{
  "hidden_size": 128,
  "experts_per_token": 4,
  "d_expert": 96,
  "d_shared_expert": 128,
  "router_score": "sigmoid",
  "routed_scale": 1.0,
  "balance_loss": 0.000775,
  "tie_word_embeddings": false,
  "beta1": 0.93,
  "batch_tokens": 65536,
  "max_steps": 6244,
  "dataset": "wikipedia_en"
}
Below are experts of layer 2 (counted from 0) of a mixture-of-experts language model. Rows are named router (the router's row for the expert), up (a neuron's input weights, with its number), down (a neuron's output weights, with its number) and show model dimensions 0-127. Each number is 500 + 25 x the weight over its row's rms, rounded and kept within 0 to 999. Numbers have three digits each.
Before each expert's rows: a language model's description of what the expert responds to; "gets" lists some tokens that make up at least twice as much of what it gets as of all text. This comes from a sample of Wikipedia text that the model never trained on. Tokens count by the router's weight.

# expert 9
Taxonomy and mid-word pieces. The word family in taxonomic phrases like subfamily, in the family; also mid-word pieces of species names and decimal digits in sports tables.
gets: "is", "or", "ist", "ter", "id", "ou"
router:557506492470537489472493513556507486505545501515504511495474530505455491507513470487496482525578495515456516542463465495510519528476519474466520478494510484500478503499468502507517477491508483441504523538476520493481485510512463486467470495498495515495468478540502555492496534492468484508546481482486503451533461495457509513498497490475546485508510517523464510481493545486521539505505
up2:518509503462515457487480496526477544509504496526495488517517517495513475517487498494533508546504514555470518496483562498471501540500517518478463514505501447476467498529453496503509504467526495502461520498463523452476485490488529470538512496476487480505511492472472533514463512557482519461526486495475518531492517454484493525442523476515500459489521472512480519479491455482467488454501
down2:542456515508498513503503520547512468471449519477526517506533489467531498504527526507478472493514504495552503536469522544514530492514518504512509491480517495524506474537468503476507510550474498502531481538499477481481508521491513533488459547496481491493521535458518455492535521531510545544442491487460508494486513502503531479509490502505449466484481504518506498463541512505456495551489
up3:485482478455499488531484501470514492497500473503550519473449532520479510494533444494478518486530554521505515515487488510502560513484470488462460489515484474482450476529507494502496517493510459508471529488502480500500498513540498511498526504514499537478461508511551545536502503481484498512540482510450471540509492487503532551464498491527493494490463488498465527489489508484570525472517
down3:500515500503523519519453490466500495485479508518503531549521496541481470465497528519476492475490471518496490525516538456527502504497494491487552496496516457449482496480514524475532489530515501455505484494510510509486463485494480509492439489461517455509535499525475484520499480437433518503496522492474506458485504525493507446510517489558501451488502510515527531542488504461487487518522
up4:491481492451525557474515532525526484506501505470516497480509546529497508520517521511470473500547479503493524523518496487496498523485548462511484494462477470480472546535492488473484535521478486454538505527498496542536471478470469452552474481507485473519510512503537504540536510499528473515509466462457488524501528509484467492481502495484544500546477504516506466485518530535525490506509
down4:532531492505505485473497502509478509503540515476461468475554470501489459481479524477535448516463476495494542464508516489473455519546491495503469478494561547489451455555464502462492526494490500487517506545497535510499503527487526459492492483518510492472447509472514545529523481498510475500504511513534497492493518494500476512465521500516505514468533505481486498457481469470508492476508
up5:496506521507493501451501513507535483511495502509482490496503538450464523485507474461479509474519519527480450497477490483492449494500498505461517528476527476503479506516494476490494462496554524452464495507514505469511552445513471480494472530469532497533483483483550531467476502461533529537502493497481452518514513478510536518489485496510555469503513532532497439483531514486511526512484
down5:491516475476506520474456471496502464502463520502510454518482488526561482508462499542554479507545519504500444497500510498472499478531487493476488492525482506491517482462501492506510497485481488497520505498466515478547478470500531459537458501488477545498487501536455502511563500517534487461504505521515518482491475542481530529478520496500488490561517455487504514461472520517484513507454
up6:541516498479488482441492503502552536510501508474502504513475530494505509512489475509502484492491536517497558533469525494486507474483509479490495469491512496517520536466516460489548511497515467507490491536523488532436458456497508473526525487465467539492517505503462489492513502483498470525523501456473496479515479531428489473449493497466519533499505503487491515515516519578514518503514
down6:533505499513525484506523453495491493471570500510524556503494471495513500513484499549489543527481491469499492523531547486468497519530485488526498502511511475476525448475491515478519502490468498424522504521480501487498538456496475504510465484516488533442472451485491504487512491514502494475518545504500510461501485519462504497493468494475506525482537466520526508445477475462505527533512
up7:493493471507496524510452471550483449483537512489524516489491511477480545517486491447533508465519482502478509520445516486496475500479525467449490486482482474504497510512472495556480483448501483553461507486492502504502533475555493480480494477506525527480467482499508513464481528473509526493510478501528519483554529493516537496469499483484491528519468491494489483463516528532440504476479
down7:514532550497478518469521463498507523536486518506467471501483489509503485478477508504492506527541491493556510531543504489488523541543522501514505518465482558487525526524495518492490540529480498452525518468483533532508496465506524509510533535503479513514505519470545526510524505513512528497525520497467493503490498503552469491529543520476526476519465502524483487552459480438503515522539
up8:487510471473489475452510478515535510521505461478535498542578516533500527524487472522476520488540475512499512495494488447497498489509471466529523479486516522450500511476463494487508481461534479416502511523484506515519475471530517533479507484498558497505466498499477505491498504542529483541538496480509492497504500498497537465500482487439513475500470513538485508524502489511522488495470
down8:505512477509510510508509536444506493465486503495522516527482510469480514527516524518517542505475503475472535490515465504490520524495503481506500531523463570482485478506501475529537520489526475481488504456472504463461487509504548523529516530499477470457527554473506477469530511484488514507485502537442506467463522513524481511484516446527522480493566510444513497502481499499514486481526
up9:532487473466506491460504518530531479496500544494472478495491502477452506541498498488480514488515502519505457478504486512544514519502514492454524495501519511460503483519509511539489519509529486490497543495485501543529470503496526488498504515466509441490516505553514524512518516468540449512550497495498516472509483478510480511529492563471449469513499482476451526457530519477548532508462
down9:531462489529489571479500506517523502526508469514518521483520462516517442511488546477490496575452500489499556512512494503491513480516483503523483496510498454519514502488506512485526532477498514501517549515484497495495521465469524453474509512468479534509499552496459480455488482493478517483463491477508495525509478489522448481525506505495543500487504505481523499560504483456489484512539
up10:485516478459511472485540495519519512480543485459495528550520539500494490541476496477526540494544484558461512535490474504487517499487498454467483448474486481487529523488509467471510501532544485537505480506479488506521500474538518525524482524525508490513499517538534501529505503517518506512542477521489486489524529489488499502508515502512489508544518430521468490439538500537532500496488
down10:515504537492495473446488522494512505499514474491498478506510515467495484442520525500481470464483485495467506486495485536496491495497508488484539507482513497506564486521521527507511460439499537486495490480483491445526527547550495500513526534527462527479506530495484508472450515493476492510477486463455488505551474533537491496466534479458465487457471538459505486528505476508516494511510
up11:491514461526493528491476538542501445492534495503469522470498545505493510471448494488502482533532542540453489543494484502518498468470488530485512500510521488486531524529506500507504461492508505477496478511486552484509523492521456470494511518423528537483468479482556512482517525529539500551519473470496485479454495500470474474504488493477511511513525501514488493482536481533523510500495
down11:489501499506484508488552528521522481465492509484540518470506467541512456531516494489478493525493491495526515504453487517479491506497500506497476558479563510464490455510486489526478484511516409504476475488516472469523510521538493479535465453486490511509496448474489504490484481516511452483493518508461464509498517483489479483515529521504531488505527516495518493466509500484510573507535
up12:550479462482503530481489527536513504504530477564482549513487545515481524515515503483485463498481523522490543556491492482518486482479480485464474464495505505501533541535492488528491462470506492501506488493469516504461502511465439523517496525519533486499510521491489527482494543490531486483480499466514492540504476502501492508503460533458499546553526499490505482493475519462464451488486
down12:532495513514479498522519504453516531539572493466495509508504515520509513455507477516550528527527427461515459515544488466526519474486500517520520527483517476535523485520488519519508480480513443487495496503492505522500478507502484497497476483488478498504536502493515494521512523487505520546538528455488513530514533503484483436471482514477468506541486530527485481489509556543516506488517
up13:478508503481475475446487502536523501498550479502499552476533506516514472501474510492469527528524482475509514483500486511504485475505519517481483469523455484516505488558506483526518491500494436483478491524496527513503514462568507534541499507528523512525494457452524507505494540486501505545536470481526467485490458460490508553499464514528499486494474512519448479519488497486466482485472
down13:543504478525532527490485501493459477550535488520522512488491480512547519478516495503511470479490511533512537500522476457527519529562503534479460495504488543460492536486485515481484502514487495475502481502476474491459487525528501502469461504498513527483489508488489538534494495464517496560474518589507472482470479490496542494506503503495515501512519509503503456526465470489474522449523
up14:513466498498490471501452523522485516506547529474491485525486464528459510454520488500451522460500454534512504540533529487513500526523528522487495500479526525528507516480492448555478505471510439524480508494483471486472508449529471493484524467488497543509493518510487519491531516500497520496525495460511485495517504484514465504500533516435503511488490487496507489463488487529509467550447
down14:505542501524479489503486483488509489505469533484485472526505471508502507495490487493518509511500519512528530528528482497493496502478563491532484489469468512524508462511476545479498493473439487464508475485524538546511514484489464494480520479495523448501505453446521514482525494441485508460494459510543489487540555475497489482509465447494526478501530531512493516500526498518471559511522
up15:532498522485511546486495475511517540506519527538522473528548489471493465493511486500455553488464507469493490550462485506525478524444471481479476488501491503509515498511487516563468524507500523547517526511513528502504499499493455501499453479464491478535522498511508518491520539513505514467536470483501451484529483529537506487496470489471493539522501522504476497534491491553537459513490
down15:490511480528479520491542467517507457491508481498521536472489491470490502542527473514514522484461519488507494469482525507512481502483490500484490463521527469497449535456470480493514474476535488490538477498479518520498502483472508505471468533484468524514517469451483579473490453531478526511514495534516485485506513507545513453468472477511533486484480507499522467470563530508470520497476
up16:517533493452496501498520536526497493554504491485490508463499488551481493513501487471498509537544497495474492542508488460560541477496533535498503512553517530524494472522476506504504517470531491527495506518515518488495474502524537509513540445476508523513486516544559527462476494519527472516536526487527500476494515473454494468489483481486549502493553508466509498472469516522504504530488
down16:483491507524482505525527483466484499513523502455467506501510501496500511527473499566481500536475518497470496453483509533449507528501513507532533507525473452510519502487519497451539458538495556546519510499506505497511480530512533478491491528574494495489510501472493477509447459465502467489475472495481473480514493528471494473452487484499536505533489469520530499519486499555489506514499
up17:514507514506512501546487488478557480530496495472490515470543511482511507568465502477520510490520511501451519535473540474515484500463483510487470502513493463462499533542473486542495500540498490500548467480487534526494510495496501489463475495482514539462495488533518534508461486509549479468511512475500474519521496539493523503479501518468523540498547481504484555472526537507520508511462
down17:527486506496522442519492514494522445502510506506445510510475481514480506517455493494513501495513475530514467533472518520494533487527521505478519482519512515502503558536469471491456434491526462520482500524527512545501504527474459534513489483477479456526470503548531506451475486493532485557481499496537540511512499500511500486506542519486501464508517538517524523487530503529508472521492
up18:543480500482504511482508505474483481520552511464459503525518522523505504494523540482487506504541508527539503543517495486524467499514507508489543461538475540515492531532491519540466501501512477471515496470476522525490530460541532482573491517509501516489503469506530442503511504441485514533523472468513501485500452492510501504518487521521491550485559520513496498497519525543517510505517
down18:551482504524532511553512529509481509539456495505465505517454487489507513519485474480500500537528512481527481503500505495475502493515491482480513490516481502526472519479527513476483466474482559481500546520508473527441484525494461537489464486537479478473510513508509453519530504540535502505528457441534474500508521515520501505514513532496494477500523495506471512571478516478448505464500

# expert 18
Prepositions after verbs. Prepositions and particles after a verb or clause, such as at, for, after, over, up, by, with, mostly in narrative sports and history text.
gets: " at", " for", " on", " to", " after", " over"
router:485483528525509498518477496506523489500504514560496550509469485459455518502454463517496492528544521515509486472560460469559462485506522532495486471489502480476514514486496499529499498473520495486495457535481477518485475517507502514543494493505543493501508457540470522520506526525500536487512474437511548492496479513491545474473511539501480516490456524497498513461481508474537510511490
up0:480478476496505469483445496480511489518516524512500496459513486452532535500447491418509503466553481535503450529488529477509484516476486476518475508533451464501496475515510497500504468499508528493505544528517477486492521496513494496494507477482544488511510462526487483488491492523503536527479465500536540451520491492493466499496466506516473543502517488482498524506450491517526556528514
down0:491493535531490484517519438478497506506503448501487509498518490529501522485529543548527449529521559476544510498508502493471493513529515514552496507458515482526508487472476494534516497519513463508492491551454497494528504512527555544515517496501496510518504483510482532479516505548499498477520477518511520509484521521504522517497467483470515519486455527544516474510544505533518539446520
up1:532485510495492452511469531481501530477502488519459527466483511508474512506500485513462516489471543485527507478505499492481514525492531473522527484500512542476496506484493490465476472573523471493494473498524467529534507495507511507507485500494552520497488516490536454502523470495532516537479441503541519523481486475499448476490490517519550476490500496481457470424504522515540478527521
down1:501502453484527489443529538496465491494514515478498509520512488527470480482500530509514444490473529525503503545467503500471478508491547524474510479490557485502505533513461478481498552511508501516476493523503548484471497509512515473517467473508486456527460515480497472502457530533465516500507507520496504473507456503507481478509477526509510461530554504508446514519454501472468534475530
up2:477498491492484509492508509538480516526531482515476486507502493454463504485521479477489478517534533536510495448505484491512499523505499440480465461507484518471471524469521497530536464514495531448487480488492508530513501526495516502514449495466511452498549488498498570513528507485541473505493492470521545490487460523466502484493436511513466526483506450488546508489487492501507500456492
down2:532437525540503504514536466457471471518490502533457494461519497443474499490480495496513513536485459514500476485498502504496515517479488520516519502529524464479478481506502505494507512482457515506503532487484497524478499522444529531507478530503541473474470497464492476486515542505458506474495485470540540489565519511501496510462489497489548505485492534518461518486473485480472521535549
up3:490553506446484503493491462520494537444508495505480512473480463486463518443499502501503497506506526463497516484471462522515486476539540507471444517503509500535528514516516507464493455464532519501506522427547512530468483493515515506513498524515502523537466468471513519516517525489506474503500539482541467481434493514529486476488485513508523519473510502492476481489512465481511515495489
down3:453481546465531504530521513482521553481475480510494502482482507485483527541505497508496492503479483487505480511488516502473508471557523516533535490491494475523521457500523501508466469523510487497555521451463505485507480438489525488514507501548508483527525503504491509515509489513476503474482508467561495479502521497505490490536464510488425501501503468498507437492526450460494479499538
up4:506497489519535465495527468471506496501495492479520510528501496441498489483488452473484533511453504484469450497464507535477457456462447485465502509521482450467503498518493519511532517536472493539466479527536520435504490501518489517551477484568497517507467471532517491498492494529541496475513512509524492515466512483478498481493556489479510484494496482472485528482497490501484495486478
down4:530513505505482531490547530463502484508492514505542460492549485512496439449486495502528512562502437545513464491499505504507518467471512492475543483508497482429476487533538568520483483501474493486532518462526527510478510510498501523512511495475474505505534496506466477484491503482490506517491510483473481498464528510488484534508510484503508523503485452504540483476483490461495530463489
up5:494474511474500491508520493498489461492494504542500478501533536455495520508492502479518525491475501488475513486485479538526509494500479517493502479487520548486418501514493513483499461504443508526512557508453516482514465476521480490528495470501540514515496484513480513542516541489529499519492565513487491505473476509456510434487482534470525536530474487486558475543503491523513474488488
down5:491522483487482564491514490496487506549514501439506501506508473469528471469485529493467511539493525451502492538516498508474493530479520472507512506549559495553462520492488480452534508484516503473502498514490491535496472468511500486482479523511454457506515537520510520453470420489487512523503496504534515501545493517505493507498500467501497495509457494440493524488500485498508525479500
up6:490458514487490520511493507516484509494497456473491528502498467488488487488485463510503471495536495515474482501492531529507473456517510479509519557466482523472453492545455561509497522492509478489513447469482473467514539463515518506506511527515474512492517518493480474541540477484487492498446490500496503479450485503484550476499571502478479501467522496486516502484504562446512499499519
down6:519530501489529533504493531541486486500511461500526516472431536517484508495502541485489508529451515483490488524550485490473463445460500519489496503551515519483502477496472485495468485524482489510517482515517456504519485492491505532511446515487455534558487465542549521496474501484518481498485471486452495480485519498523509481483528491472533482495514517486487529506474556501524517512462
up7:482458474500515500514520508496534498542482530534530538510483512477470486526459547470526498487566484521459496474515482529472489456494528497495499476514523495510499467508475511507520527503509498450472503475478515454500461480526481478539489527545494435524442507498521494538499528464522531501490479481563489535485474485468510499510538479482515521485484508517505495513493520472493493524522
down7:500513519491483480542498487520511512520503461484481537526512485513510553466496482549522477493502505466508478474519498477531496535490485592512540495466521512493512460482445473472486486520502518514499525561498484468546516457535504531532477485474498508518516499476479521502505431517475521545494491500498490499521522525514505467505539437480508513504509519488529524469491514511488507503495
up8:528491486495493524463487462526504492498507521524549503510466575457497474489508478484505489510480460525512495475499489529471472522474476523496461503470467495482530522450507510536469535474503485503514458470454507489470489508512555462529457524533508537507510505512498507481514452498507528475515508491517459509480505490476458489544491555514498496531508519461517483458528513484490496535518
down8:488490470485515435508435502538480520517503473523475477451475503492499499503496519468499485443534500457490481525471473468478509482534501480447495478500474531510480491522514502490511512519488480510524547491491555522526493528533459518458539469475491475503514507494485500523482488498497497512498470497521431506496503485521459515514548485498511475539511502552465469504539508502519470477506
up9:516479480486521499503512512464546462476538499528496512498493512475488503485515477504499555543516483538513553466525467522558513499523481504517449494475511466456515481507477497532523500470514486447465502492438469519503476500491513512514481489553498508534487476533482519506496519572547470504505466487500506499502482481526497519484517473468505462527489452503522502504529498510524510489535
down9:527476530483481532504524489491514463454476493533473501504504466452514478433499482499511516526477520515497468511469506475484508476494506508501506547441511487483468475492458474500484469487512525495515511527493499521503537532475501495484490530510536463481512470499501521529562517443472512501487504478484533467533494497440479469497489500481503473498518508515490569465532513497454503510533
up10:525520504502506516492493479542508510496499545492458472505447544456519502532524506438524479477504513562515499511531511502510478501434570506506512486441486482485461508511484483513485484524493486522507505554483495504484516460484461515527525500492481466547504518478507521485541498481508514530516483471485494475522495497473465509478456513507512537496472503535493443502521518507500482476502
down10:526516523518513519531517447519481488507478529482481521457555464530526488518533511519488515531516498514517494495475517504479537469505515477501506500474521482516488485568492499484525500452519508493493543501499509462485490533491500538532480492447497493531446493517468463483503473459546529515520487538496495516483560493467539512528499539537481506548498498508540483500478481478528514493481
up11:496484497519493560481482491525496482509536491496470501530501518456491522482532494507544542496516515460517482501522500491516519503484446509500543475537454515455512508457500482555496519500544510536479466527507470490487481478485497498543513519510489478493494481462501467466495490480544523514549456458510491515509532533467484474497459511479523548479492484496517511535480500497538508526549
down11:526514505489532497494487506527503495493486497463543486494464494502524509506476537509476477528479432490466540498506467498458481504496528460499473532458553505495529486506467481494545508510516486449510542477532500490514478489523535526485460510477509512507522490538473494499538499482479485444467493509462502490501468488483537521502533511524539558512480514463517444508494501475495544490480
up12:499479491487494489466508488460529506496522504445516504492492506504512507506520527467495554482545555510526508490536533477492528496523516445532510474514454417481485481547530527487525479523511510536473507497479518506512466496538517513473502449456505500491533515488513537496513522518508472469501460496476458502501475515481515515520481456477497524498502488511501539471524481534492548511494
down12:534466546529517493490511467511518513535497487522483482506493489497476474539519521431517500498534512497509511489456506508517510518505502449556501487490439472453497519542508538451539492519491498515520529540489455506531519498514488526473486462472518479494492503513515496501533496457513503488487535455493483526521502507492521518520480512461447511464498476540483478497481468512513527454472
up13:491474503492512505522465494480493482532516512520512468476464520512492545497479506559519485484430483542472535482484483492467497506472539482474514517436498508547468516515503462500493527515504523516498506537524491550514493532493476492468492516494504524497471506519517514511517480521465524533504483464500533485477406467481501482504498493478513510513504461522527506508451511501525451487514
down13:479497443495468499492498534495467495491506510487492472487524512468500431472513470437495517511476478495520512501493523489477490521490484520523469449532484491502499475494473496487510517484542499466542506445535481499520533526538529501573560473538479521528527508516508486527504518485504516462511527504471507505550527513523508501494481535474481497551519498478523495490522498505508507448501
up14:478449508463479521507480467468487486486534547520457509505458510486472475487482466466499503495520500492522492463490502538560499532467511530503515494473483519503524508518487498494504499471510505522510509534500533506447481565474550526501528523529522463482445454498484546493524536487517497524518469468520490502503492482490545506529510532536520536478502467526501495486536474472508513490491
down14:489484504514513502517502503501477486520505522465531481489477492516468463510466534537514484525516486490495486512531531501531455534496527534536496524502514522455449533506479506405533504485483506487504503500498518508516516505517501541505511497463517510483509494499489467471561513520548471485468506486485566455491494510499521483478494500499492470489465492492476533528504557492475499561530
up15:483526503477510464499495521514505534487502543525498483540496529537516502497501495496564444460506540461486551501501513496514487473497484501529499483521510454508471474518500493524495476509460504497481515517480464501507524504540454478507544498517490471467529434502513475502460466472479468481469469530477498479456503523473499509506524489534532529518512535541507516503529503520466456534510
down15:494503508517468492445488496451443493460493487512562475517484491476481460479519541473533458480510526511486476511483520515485470454480518518495484492534511529486498500495451474518513468460533502506473470515496480447500521521513528464485526502523508482513483483477521491507472437542507467527521538518478529471538475475492485488509480470514495520531510506486472477511519518497522503516553
up16:486466517516519499507479542513522530557499511553525501551507458470500528465471510497488465494465480503509488463547500463495468506494488478557484540439517498515528515475544460521448532492492480485490467509482495530486473513490484518508511508480503483486501511516464497501514463520524495462516474484479496507487455530481492521530511487510487506531447478513478500525512487562535509493507
down16:541525524508493504539509484497458504514520501434469489472521545493510518539546495491520502548455496502519476519506503509507516503499499533445507472503469474501493538503466519452509470515506513530527486485495487482528498507477537526457505486518476496519514535486520479502502521469510474461461522475513503502555521441501540434473475530519509496499535495522491491509500518489468509517550

# expert 57
The preposition of. of after nouns like part, view, total, Church of; also de, la, near and Mount or Great in place names.
gets: " of", " de", " at", " in", " from", "ill"
router:525504455528502462512487517474486497478532527512532493535521481467497505500538504500503493527504498513447526467528480492498478489488496529529531462508521533525458501502456512466517503477542518503492497471468485502453466547469533481470502542461511546500475474490525532487476512499512492519537509487564550488470482523485453475502495535544515522523513522506534516528523517522486495505525
up3:491501483488501453575488513532538518468523489522505504507487486515510500494478466492502472504502482502480508462531536481508536491510472531537537454463552527501481543486488453471467495498488489486497509518471549490523490490516478488484532525448516486520475544499483488544538506516537502506537520475529562496462509486516508451490494465505497469492507466521522523525531506511499495474481
down3:526518498501522508446478446496495502500520545493477494502483458509476450536519513501497535492503563512503503529511507465436487531527530496510488541521489476528501483525480471487509500553490533496498478499532436534545481534476507512492488462523500469517491494504498485483460442454505467515503539515516500505523492527481520515482510516468515499524511521505499471478509455504536484481530
up4:504481446473514493496482501482465487468480514467469465479536500479484460500473493485448490502472510507469501522505528457486466501486511514546533474494521447515473525517480502510550530483520498492491505495523511483493509515484499505485481516514494538539486449470556508470515532505507455504494465496504481471475483531519488465502492442512483514481499531482475514492593511515527484477499
down4:511496485516519539514547497550471507488522514506487522493544556461503530458512477462484516473496505486467510501513522512498511520433480507469498476527497470554488463495502485485465522529487527506461491502480488535514520503478462498519520511526491515517488501497501506482491507539488492534493518485558475487545509521504483531524453547500490565524518460498543503544499513451490498508493
up5:519538509484539459487494558538522518543488517502455547509495527443517523514492463475481537514468516486467526504502553517486461515531494531526486467491506479499517444502495477480513523500535529537461541521480511472483489501480483469490501513500512519492500504458508508477456465529529469489524475514486531504457528498502489509488502475454525535502490472524504501518470527529488534491494
down5:552530480496496520499500502505504494486527496533446510498501466525476515503533522496529556495507506574513487509500505479549527437493503514489491467525495523509460504443484499482515527545546463487521492455558489501499535507472530520465498450525505518512480486501500500462490547515501478519499526502505498536537502510496506515540497493513505489529485535475487525493514499528469548500484
up6:509483510489531525458498500499540495507495524517514468513530512457506539463492479490475509506530471456491499514531495470456517483492474502519461455558491468556472474500502473470518503542505495515509494518491554495552510533469555445487511446454461514468505464494508461487518485496528463520517484478538485545494481500486489525513513468485511521514504495523469487492504496500496490507501
down6:494498553474492511473524481503526503580512502520464506500479524535503491455491495501532484491474483515492488453513463524541441488513455459455530491484494538468515464465488541515512493498500513473496513513506481508512509476485500493523516514519463474485517518511500463513558501534492479477474475499469466502540517458500478448502466485513548484471500528511475507482532481473493521518496
up7:500479540525508469438492510458499471498539521504555520557496497517477515457515512540495484481544472479494508504506482472510516493501495470507499452498503502492511520495461487470471499544548466522483478445494529450516488500502528444499514510511490488476486526482493509509486535514525479489478520447546499471477470514510464510491497478526527532507504485447492516507483504481520471549511
down7:513530483508528518527480425538509496527496540532496503433502505508470481509447519519529475500498491499559483496514493497499504486531483464484493494495486510488493484496518507459505476475480521497525535530496483542487509479458488522526473487448491494525504484496474513521519469503512469457507433516502545555511532460514498510489493474470493527484465516496507521483541496451490521481530
up8:464512538489470500493489481481519528468497507521477465483535497506504479500489537508473475553508542533468478522534484490478475532469542499470523481495529479471467549504518494445489530541527499535475550504549564483485519490504505491486462505510510522513512489482532474499475538501539483491523518478509531456512482492526505511505497530505525556476474473494495492517483482507479483541534
down8:521491492456522493485501516436506504509511507462494492523477500481487494526501459475493523454495554496493560488516493544480484510509460479522516491499459523510480490521503519476475459535524507447448463465464494496543482518513483496536527481463538490507498494506460491529495494504494515510503478487511497515488503524465520483451519493542492506506558497503499506513482528555453541464509
up9:495488519503532476515509511504510468513472439573499534475469501528486531469499508498504504516559535545511481495527512458514521505484506507497501485461508502501442517500508469506468497540529497560494502500494486473563480492521516460500495495432511504456464507518507529477462474486536519528502533491530494472468539503508473498502508509545528474486499523513489469477503489509527510501507
down9:517476533509524496457467481484520464487500498548497496481555512493501548481513524531442504518496514475551476494486416499530511545505495521497487511494479502505486505513518551492512484504521524459533541520483468491538501514509487466480513497473461504498500501480481494524489511544491491458529514495536513546513488535468528502480483488496536506536507537481529498489508483548528542477501
up10:485483518523519484507490492448461513513456465477557480531518496468532384490504476505467491482527524456457512537495435490522466470505520501492512481482498492520495499520520504477506471500522480494517490497515533490454514481509517480484524459483509477479497508506515484471525470502543482473486479464533487519499503506497513501499498527500511480510527510510494511508450436517486512493493
down10:512485457486517513477515464493504485507523526501463534483495482471452552482541483505524510542484489521497511449526507492475511508505437529519496516516511545508496510485488480543535506539453514513513484496471518493503483535495508517490484541474522547514494497507486551546449523513452531447488535522493478449478509504511479473502480489500492525503551500525505483520539498487489505486534
up11:505518496502513518495497519540511469478483502456533533449501494488522520486496472483507487516493544541497548455543479464476500451532503473506508485523469504535492561486463494482479454444508514529501470521470523462445493539464523458506518517459471522502505479493507477469503468478498518535494527474475497485521514510500507505472520514477516485489482510469532471475492533516492535520515
down11:488484490495508481463482524441503495474522498495540492502510486528518482499527488493505499491526508476491549513475531500539462532493484516501476505515535489478512502510519494446522500516510523496528480492526482530513497502514474523494461544513545478478536521531464503547474496525475550494505533557502513445534483441520499488530495527537465476498507531537547511513488541470505456477501
up12:474523515482484478496480480526509481484501532510493487488551526497446555471493477519505488449519506500493510432496486480492507461556479542510523488506520501479494469498553491511508505508530477506510436524477456467508501497471489493472509486530496550519450502440508456516469479470514537513531531504504501459488478501511479511528471496478506508494473509527543486520512539501511489490515
down12:509512455488444513454488512487463446474482530504516503537522507502440479504493543516511527504490467505500518510501505471526481543524478474511480491526517518508566472485471488490465521507494473523485498494513552493512470456519540504517524509484475468460534504500485466498465519544499497506498515494506480537531538498500482496531484509523467498488524443488458510471512504491511529544465
up13:488503488511505496495489485455547542509454496487494513529509452480521450501504474462509512510504519540476492452492497508485445499520525540507514476520497473469446563459495509460516495512529501484457518474495525501502446473527471507492529538500523494524531517494482481477534479490493474478487477472535482532456502504518511516509504478529510526549495540532472516520501521499459503522486
down13:495491518496465511472518442527496548510530492512469452469480481489537498515512479483485513490479510521528495513491499474517485484471473509487492497508462466506503528529537488512525509496492472459466495520497564481524497521528505520471473470487473491504461501520491521535509521516445463497557502457480497461495494485485490522509442537499515479461462482506497556523490534527505524496554
up14:504476462510499471490485523521513492502478506485503497523549462544465490508547464457470490520509531497522450471536522502473527532521568515481508497477513524518520508503487500498498527498462539525525478500455469525500458495470521486478492473433476513568493481489495509500464460468519492527479496511443472457478515518516494534512519497493505512468506463492488510505509524504518517519500
down14:487480461452562509469501506530490463511499468493511500484519487542478523511467522500494471478517528472523527487503536523483512515498522474546494512499508462522505503474520500518484490536488496492456467491505598551457518500492490532526492514533499505495488536496503475538474532538476524501490547519492473508486462501484500490487486510525513527499547473520463530505488489526486491489552
up15:483543511527454484495460495491515499496517479486470501460506517509501553527488475504530454522512504444447480511498496467491495545500515517529497501488461509488478504522487495486482491495531483515484534441482481454525562489489500494462502511502509548467503517527493498471442467485507486480480495509507493508498482485494514497483486486516485550531496433482516485426534495519489502535491
down15:478454515475548537469528468525513488511520506483497474509461460528498506475454499479507507481500511518524538575497452483496520509478502455496515508466506512506514495519523536475522487468466510500467496536437485520479548483490499482524499472533527468538499500473477485502511520521525546518515527517480512504513479472508488464496503497477498483487513470466455491525469506468493513511562
up16:500462500523484478537463517486528472510498474502514521522518467521518472504503493475505515478476550523513461475526518503498495485513519465505510495476502467490517459462463453485463482521510506503506522496521491522498477481519510449467528500489515480480471532526548509519504511506504500498520558494513522534483529441509496523523437496570511477543493474500487466505550480529545494534502
down16:459518525488508463489527511498509503458497512501504469528512518478462512523501505541477482434501470510508507509510488524513516479479499535489503488501491531487508507519556574521490517512503494495489526520479509445565513506501496543510520471481506510530472466530465484527483498495513544462512530500505541505517485525513482511451532489476486512462478522526449526467500509530526441476497
up17:547483504493514493481523530494513519487519465517461536548469524479496510484546500505509465495509508481520528486485477499462471505482526492507517503514523467482487494466514492473526494513517471571468493520477480500475432498522496455503537520493469549557515486492510479499526461519490483507503521462538561504485523502436512498506490517538486505496521465493532544516542504505519492491504
down17:542545458486492499547539511530461537533512508487517530559488497488465521474538517462457469507464466504503476508525511504444512517465488520467520532502483501485484527504465469486488497512530523444506483491476477562511496485518524525509530495490476528537496480513504501496514536531500501534528479498497536454513459500509536492488515480497496511497512463504543460496488500525491491484530
up18:537526522460504487484482523469525524456503532515483511518505501462488484491514536525483475499521474518493516493483463502446510477459464488503526493513472513512512541453487492521521469472481519495499464519511478492445526512509492567519531495547442521493505475501511541497502475517516464520522469503512481479471488495531464537515552524559475481522492535530489494494499497504491465526522
down18:514522516520475508528502523522452515497516525534530484500491453439555531521519511528493479521476568484509489492487480502486507515489526501480505510473486532493555480512497489499551491477535500504470529469500467477497478500521531493492507500486540502547477518501461496490537520481499535507473521513481556458520539536486536499474486489477545475478480488490514482533453501496497480451500
up19:496510518528489487481513514527461540464450498501505500494500514444490522485466486499476461535512465484462468540490483454513501545480544521501500511545492519498522505485506558497482486483499521487502530484514523487520539540455554500521515505461511481530482488486457522494518475520508512555522497454519506517452458497513470500502507509534513523493515493509480504552516471531527479492532
down19:534454535475498500504524493531504486526540517494493544500526501556468490461512478539550484479523556520468495478520489520470474481554457481511495501522494496485466480476493500493482506538484563489513473488505477499505505476516551522515471500568511481520511532495505480502479519497480505528517467519479516491507505517468536475514472464520490492484488501512471472462498545460482479519526